From a checkpoint of a small mixture-of-experts model trained on Wikipedia.
Size: 14 layers, vocabulary 27510, 65.8M parameters.
Experts: 64 experts in each of 7 layers, 80 SwiGLU neurons an expert, 4 picks a token.
Below are experts of layer 3 (counted from 0) of a mixture-of-experts language model. Rows are named router (the router's row for the expert), gate (a neuron's input weights, with its number), up (a neuron's input weights, with its number) and show model dimensions 128-255. Each number is 500 + 40 x the weight over its row's rms, rounded and kept within 0 to 999. Numbers have three digits each.
Before each expert's rows: a language model's description of what the expert responds to. This comes from a sample of Wikipedia text that the model never trained on.

# expert 29
What it handles: Word-piece syllables al, il, ol, ial inside foreign names and words such as Kefalonia and caudal, plus standalone al, Al, with, among.
router:462530526489543480542507529513531479559505548495502572447471486452534499514575519518536553453479515469541557565474430524459544495600455466524542445490568473496480433543487518489453511555501500564510486539483460544428482482478518491515530438492483483432552481495450461572482516512502508527524515546488469457489458524496564526521561475464555538502514456534522560489518497481478498516571
gate0:442611530474478528491563497456508472574516476524487473509367522518422458462508486562482457487480489477525498496470496437538495504539539492475458524470583465515478439488517503465474462513524426525458524453510455555518493553478388533501481531538500629434408521535468467524436474518533513540537469474481503412535571512534515518552490451460473497527538468517482461509451477442463575511494
up0:523540573462534526545575484556545514511469492537506469561511445493419452540542450469528516463557487489428495498530557528522535451481478424491491476496472517461426447516454452474486507513497570509479552434484529558591561588486477528463545472457531526534527472493469474544591530489563447468583496427537504486503555573500575453497479551484533521449538525548539511463511553480444547537487
gate1:520494526478529522402557504497520439557498441429554541438472416418504475480522470488499455520525472502486491501517524414503434435520490488479501532522439499554439514486444484492462469491407505475501510556497518534580531508504546527472507517516545470490491439490514445538489544461546469549579538476505514491454457507483539543516492533577512441493511530605544437501504595460492472531490
up1:521460519507479500526372430522549435544460478488512475462494501469512524413458504471486433513468544515591450529501463513496580502509466403468533493499495519509461468456533551533479532476469592494507483491497511542568499518493489574436476542479533515530465461544492510448447597534559514473477536511497507527499471524476521516549512519483507524505524514448482526442533538472546494461455
gate2:575507455452547533496489511495453486435555442438433555512489550514573464477540465497536459455438489430573494451528512472505527471505585480485528480513458494531479476476533450538498524515486595414483438486539531530456500514460561521577465396547412508493465465475452520588464553557486459529463497437504521575477496412496483464589485455510502583488485519509444431573532560490454484506547
up2:495548537523506517534516488489490460456500503494542535506571507467486528507519521532483490569542461421450441489482556489550460513484557497602503555529559405481487402482483453468450514518486495504541474501456459463481442482568454493393502461571528516492435535548500500460429518528512503489523536463498476477513506465396515519447539492424501450586527471562477449636529524531549481459490
gate3:507484531507549424496521584501545503425483498526467503432421442476536405542464528552499474502533497477535425565561466507494600546453507491494517453501506519528456481465479482437492539510510478546500444478507488488533515432453514583499429515518470466581491514505459504503403495545499486517485508468477582450560578563480584568526530544479551522508444497502508562516609501474484486507534
up3:513516534518496486438496464485502535491430473499471466554446551493483461474461489459553549534427506532535485488456545500495552472580542493497471513476472461522485554572547481536479494460512518492503480508473458581534604526491467571543460495498449541548471500442458434501516554503495498491509523492500487474483495515504572455467565519543543510527489561399514551423534379472532552493465
gate4:456558528479539412410487535453517487488521546473521497475523538532568503482524551483485551500481507591500538507476448606475492475506512494495582550497513505547459413523503507543488521425421436465463490450433539530490471468481508471541494508484512516541481465503415462557488517513432470456512521463454481572572500519453518500477582518462541516465487556464504571495447450462455543500541
up4:557482484508487450574568502518545519490480513550534469566525559549443526546505506429491539458488474559481501497474466549471538482543410531506552527517504495530499504470451522512534516493520523484502516451558490533477443506526540548455443442515515537546494516554491534500436461462445481484481507504513521564520470442438488563497499533484527583501532562476417540526428484504524517504498
gate5:521580468458503501578514557517557458488463495486497567460471513524543483466536587507549537475508475509447541466510448506511504490438482530547507498515481488506488524469518476495507444521542480535469543476502439540430500556441486469533510501581484500493462549499539514470555550420434496492612504492515548462493500499491521541510471529456535545525487533552504563524503420471514526456461
up5:499475506514484479522457488502522516564482554434437567576509505453475493489501520455535513499464490575487493486506509514498470530506438512534572534525531562454563517474487482538479521524472549489420494502534487525507502506465541563484516490475486517436506530516488389542603429496495516462463470488479482557482491498501566593480563499497472392594489510452484559522491462441440533502447
gate6:562575450440497458521475565482434513488505496459470517503493514510585470497455416465571428410434555484542504568431511543462483540507533465494513447551460529422470481488478498580517432464592492569495495497448487531449498504457513514544451496487489453488484504414453516533496503543513457493517493515468439485494452502483449449517430528508497510482498518495527494510544542568490514452515
up6:464505444459507535505504542477521483513466520502524482537530494469466530548517573514487465527553499572418508511480477489503522519447457431493467503458414561564485538410482582474497483498491550501543570503478470526527486524631527508491524544527524529554482570393444488528509440465569557488533478480485453471532533499417438445543505553396461509543456529577505519553493541511532513503490
gate7:490473516522548437471463504422542410507532532490507491441458538442531475541526464509538454565600466444528484503505450538496518459461561524569530519520572515426453397475488468506410434547475487547424425486505523476534571507547443483510489438545496542550479537562491516440415463530563497504522527507558527405566449452454486532488483523482498485467460476527491533520529508458506458512536
up7:499509446494524499516479542593518552502499484517525559434428560486509497523436520497458462510459465480444478483461493499527523418585504484500514533500503483526420527520536460480536495485474469509485501432507523471536450548453486506488451503540538516613468440524455581536480535534510519501496494442554512506516495542495472474558490468504428481533501480561449474448523541432471584455460
gate8:469544537448444541518531423504455430588457483490499518479446429545471540492545530510456536565583462510510549534475548472518430446539480485360439425411514538518482452492439509492529550461504491509556462521570469500453461495488462503445499529543484534505572565490543503570486450533496432421543507459572512570450534494461499458450537525493491498424553512481506445545555591514516510501539
up8:497434467453475466484498458536419437497480500431573525424553512515502465551545482443568461491499512524541503508472475416501435458486496542556499433501468464518481484532461555472493473505567587494545468499508438518510512468524493482512465441500503475477530416459552503525454509448463487478489478511516501557460451474511488483504575444469527557496503483512425467585467526456532506532493
gate9:500522507498552550514528450612537515570507558527480548470431432498486564536498483495553501529556540563508490537493533545455448562486544532512494478444550545455497490461524541545444464512482505474499536441500447477448501513509475509504547548491495534490441462477507570457507452518495512473560481534491539469531559526501479438557450499530407484449431455569498500528508549455484506515547
up9:614482447524585494499501526553447470513506520500436553486464460497496500502487485516497484525499531489524475459542525492553467568461550447573574460508475531470493486543499522556506477457503551497553547510505520497462507469438477507462456479538478384452532501497489514456551535528499487456510567455547486503505493545448477452537506593497490500541471550483594480436556469575593443544472
gate10:572531456491496461493508478533509483486509442558515521532522499507446418557549470521495512542518466489505532535451504554436472478458509577501547541480476453452380512510473514531508471492570453504443453519463469506477466484520495516521508538453475501508492459582520528588515473517437471525540526435493445481482505457436580558485497457518432584565478500460484452530514495543507518489490
up10:461521467480430481521496446483512459483516479489500482467470536453509458548535479565480470498467445493451522428519479477489503511423532430527506429484511520494435469506476462516516486537504526502467454494554458466482591552445473495545456467452462531514494463557527538512553535434497491513511446481484464564542498547529573453567524460422499490517463499527518514552530491489540445514466
gate11:551521472546441487454553560485606535505473496558433505501456587503519461573504482440536497457547440466417479474509472554449499506548464456496455521489482490505500456473473534515537533495499518504506489452535546506464566488535493558473545519495531565510470504480469502508480610495488494477443493400522423521522556505479542573533562537529495507514531513486445555524497567493516485541510
up11:499497439446510497501533502535470509562516521543541483606447491516455499555460412448545495520491521473395465443504454495480437524520474459564488523504556531476493499477568503488575491515533488463477519501523487483510481436517462499502497491456518502506416503501513542456429558502509464443495493506484505596527524480485561528572508528492464486508443515460437488527394524545457509513521
gate12:560487481548481544460490524526509486506487461447461443498534552519489467508519489494565477412482507486459483505529461501433591405478505596546512511506604506530499486484591469502478519558499511445449490515462420556447554518473498499541507468515433447521463451501532493500508522485496521583491481567484503464455465528497524526554497471479562494490475474432512531495509514463483451421496
up12:479440473485495559513486518495431526471488482514510522459603429542489536469490534521486467509524485509481546485551542582574482530442550554541517486517520518506539489486476473538529516493465592498492536539468476483498530540466487477575521491514458500466606469461505526576528476516496566516570549514490527464493449532498487524575566497483500481567539447491431425461526518496479411458526
gate13:495536580570521479514517470419490532548518544492528535554456475511479473493579465502526427446493480454564539512497483491503507584505477453425585546393515500533394492452527430485489460571463513496453580492472470547457419456562555476532488501500515449464560442569487504565460532517540519462501444503523455534547477480558506499483513470509428523460532476529560481481435493456540468514584
up13:454449494506458517451512449546470518501517507523486480428569496517482483504521467454556497496534447513514510492506421567427452532507546491575459544521423543478458530555492516489490505473453477557563508473443517513449474543446485404503507519510421476480403547511509479427569570465434489528492526579489458440486442478444479419452517545585465467463502472451437527462494488471551498529491
gate14:463507548505493502471472488466415537507508482536473585572468476559496521502560495475514438467454510451517526507486431461518572510508583522581574459481555498528445469555529426533519555527487515491433550581504420523536440562487491517558512428504478422521479472568528477532561501486516488565476472464546411522433542597454466457494518493536525533501448513566507542501459436561477550451450
up14:499500488470562531447466574482515486528531602492482496560453493484486480508497514470474484467507450462422456508491482507482436473510527514535505461486468505428513524523526462450507428488533502487437450569419532506491585449478483502469409543521483520482475545528507496489463491467452527485504527570471447495549425504520494528524492466473485529454444439442488487531509509434516483483501
gate15:487460491409428569527523469526470504508522466522510490509451430492562511465515467522523502432484515530490560483490582502537507538465446473536456542464533552557495537481480454495482525514501417445593498608488460572508516523483534467557482478564508465591542468480599468541458459483582491506517524489463549474487460491505547478482482494460512454527519470527479557519557562548495479500511
up15:541561477515530470520477440511536491527456525479483476522550455565487509490501477517409523476407504493455531501502512438496595530480518465515577537465561433464511473491510439549428588501480538507500478611484502514439493482533543484525485475522573471441481465491457486470464463543484480475558538556562562471449514451496468449433440521502509501519445515456533483505597518476540473391500
gate16:499490518452504502485418500472482567405498468505558556518488445494532519516522531494592594485508492507539517531500508493502558477503584518493523470518513533577504479469535489490507520482512471515508504571504485590410522547506438589501514489455542528516540462546458483451478529500519514481452531518533567523493515450473545410499499496450527517487538468458489463483534464479470459549476
up16:503548523406559541520466508477496488480542476516534473533534462431532505494540442520551643500579504467493416501557489508491485460494471476486510494523587498499514519501513400498509535539505469463517508432503505526474541409513387565531536521488506479529506479478541492512450484506434492422419495462470554533596485485529566449506553515579433478475486456540485477496546505519530540479468
gate17:464473478503517427486579537450446552608492514453492506540408448478473492513534494498496507481522505491514465533435504485469470509583518468518444535447576508529496547439540517447507466528542556522494425548414509497485462426580460454427530560437534465468467459541484422590499455511518537578574503559548510567487523544485480478516519532498468462493515431569460493441528511490487537497533
up17:455445471533452508463505518517435532552539461491468593464484496497495476573505497505525526464507543496448499501491532483530501442521404510478522453510482511463469471468578525519495502477513530492494525480539571469464533500528519438487481523459512511547505493516439549496558477495505482476568495507499477427446555485483475479630567497502520545437558508362495486489467528542562435424464
gate18:420506535512488488540542502392482520460517522478495515502484497496501425537433530507468533488481588569555489471526479476541497534495506467490538460526552514478484430425471474513509526468446521490446421468498474505485514462556457549505538538488454516517488391529490507483473514500416500514532428477476516545410569520541565529447500424478426548424510497474521484520462542545483571492537
up18:483503486438496472467517475471546525494573501462549479486522500455496509567551478481490444496535598499473568454502499481537456501463523502469545529510471575529544508582431543460530445516581533541489567561488470467531471474500532510511474487517463495461481466574453485459506564464521500546499517490521452473532425458546544469458495489471503452514535489531436435504476486443513448495509
gate19:470554499542485525439519473505526509503367458532462511474500481387444503517472491435478493451484502430519525525503545503523554499476438485417455507450490374553525486514523532486544422473551542542525547471557524472527485432485436502488472464515492503484467456474427468406530520484481537531440506436449510479565561484552507570506523472515423456486536489397501553483469503469537439493576
up19:481452523494451495473539479562543542488526542556549470490532556523560543486510527462484467498555504563492447502456613502461451405493579482498487479544441480476516478475480563484521463469521476529446454493541501506505456513493517575518551521492506531465527506473494488534495567460516463423466506475523517467487451501446526611499452529428462539575543486617425471441491475544531450539521
gate20:557507524484450556584524494530516488532510451437482474446481459511547497477544468498584476552556487417505513445513560449508550565490564528521585442423529605541481466611455456563489489466508528506479418503559451533503462563458463486442465510516577523451537464482502507518472531514549481460451457496507531513541532526509535522505523523537452478525479569516492516462478489548518411480470
up20:501502462483488466424459443532526440467486432505490464488486492446447487519518458526477507484476517410546429564507488461536530582543545527470427470500485512482442528523546508550553467406543477477531553473554464519468553503460439490574488469517504531521531459558461599427532565508492473567471485482504493466539491535537417417512517498460499476519474418484477375526566558504504470482498
gate21:481534488508465546492519500477463487516502425433437482437498478505474535457521448420469527536545515492433526539507532524412555466498523475454553508504505538466485447555489409481559476466472580474511500502547559504511531473506503444531442486455516534525508530532483473534485530507533519496563559497461562604604531513473488500520507546443552476510481482487484460630509538524514473509493
up21:518499433495502486493483536526525580529499502502465505481508476439457464498516530455515483533471498493498519512494545515501469473515530527431517481527508497430524558506468511553541501557547411477441482476487471459451526446495542465557440476526461506485435433547392505518468466514510591476492467511491489551532579553476438500537498554487506431497504422531470430484542508528481460520516
gate22:485458519527581481518531457608545495517445480527454452476478504463559503514503507475509482571517468508519540457550549533529519522486449536530555529522441532503571527518426491512471552563594466548515425490534485523456538504502531483445504428550497552515477535530478527433456527493495492511552544448475455526522524456536478544446483464538490575572467478493498557534534442537552572443475
up22:557525507534539527521463407402474496494592444457524452491484515519484466529484450434476472488539547510560506507537494500493500530517617471615538488453493421485509532457500500538454500519546480413400522560571506478498447561506482522482480468492445465540449504534578452514414463540472520503523460480517490434537550478530470510517506517527544527498472473522513444464566510551500491513490
gate23:590506521560557479491526522465559490597500416495428498521535488471524441563472503496407453504466454406484485510518515544481485488513391509492466520475505528530527533476578487541481510465470508413508519555538545538501535480502494497509549493486571477474511548524507451545444496533539509468559497436423529525437460503481441526500452421520477494460510487440476560496548493497475509498456
up23:520471572515557473508445507557478467454499566517480473468507453440468526482549468553513491504413524453526501499468449493602447435457489532543556500518507510527451516504508478438467468501454469524525517463467508483496512456498430482482563478496459585493520564491527454420524533468519494477546501540444515476489399482509425500447517479524438418489448521511474486555492531490472515435508
gate24:473480595484491454496522496498514463489546498532471442511415477465450527535551552521552547442527504499459547539513462485536540586540564505447478558510535478448509560500510474490489498516484486548463529459504477489533530498465464497462479440509510554532464511500499436467478523466470469564477489511494492402534594512565393466423470474515500528471504504432489480466575530457517508486479
up24:526478527536487461494453456466518537429480540462509500528458507532507514531504467574503452482584485533497517519493557421483545494511473444535472536485515570496520529563483474448500425493434502489520413540543495531540525521554494475514482502500522495548523477474552386570414442523500454489514483459480422472513581525556481505499526518567458490507550474513510505509462476508466432535494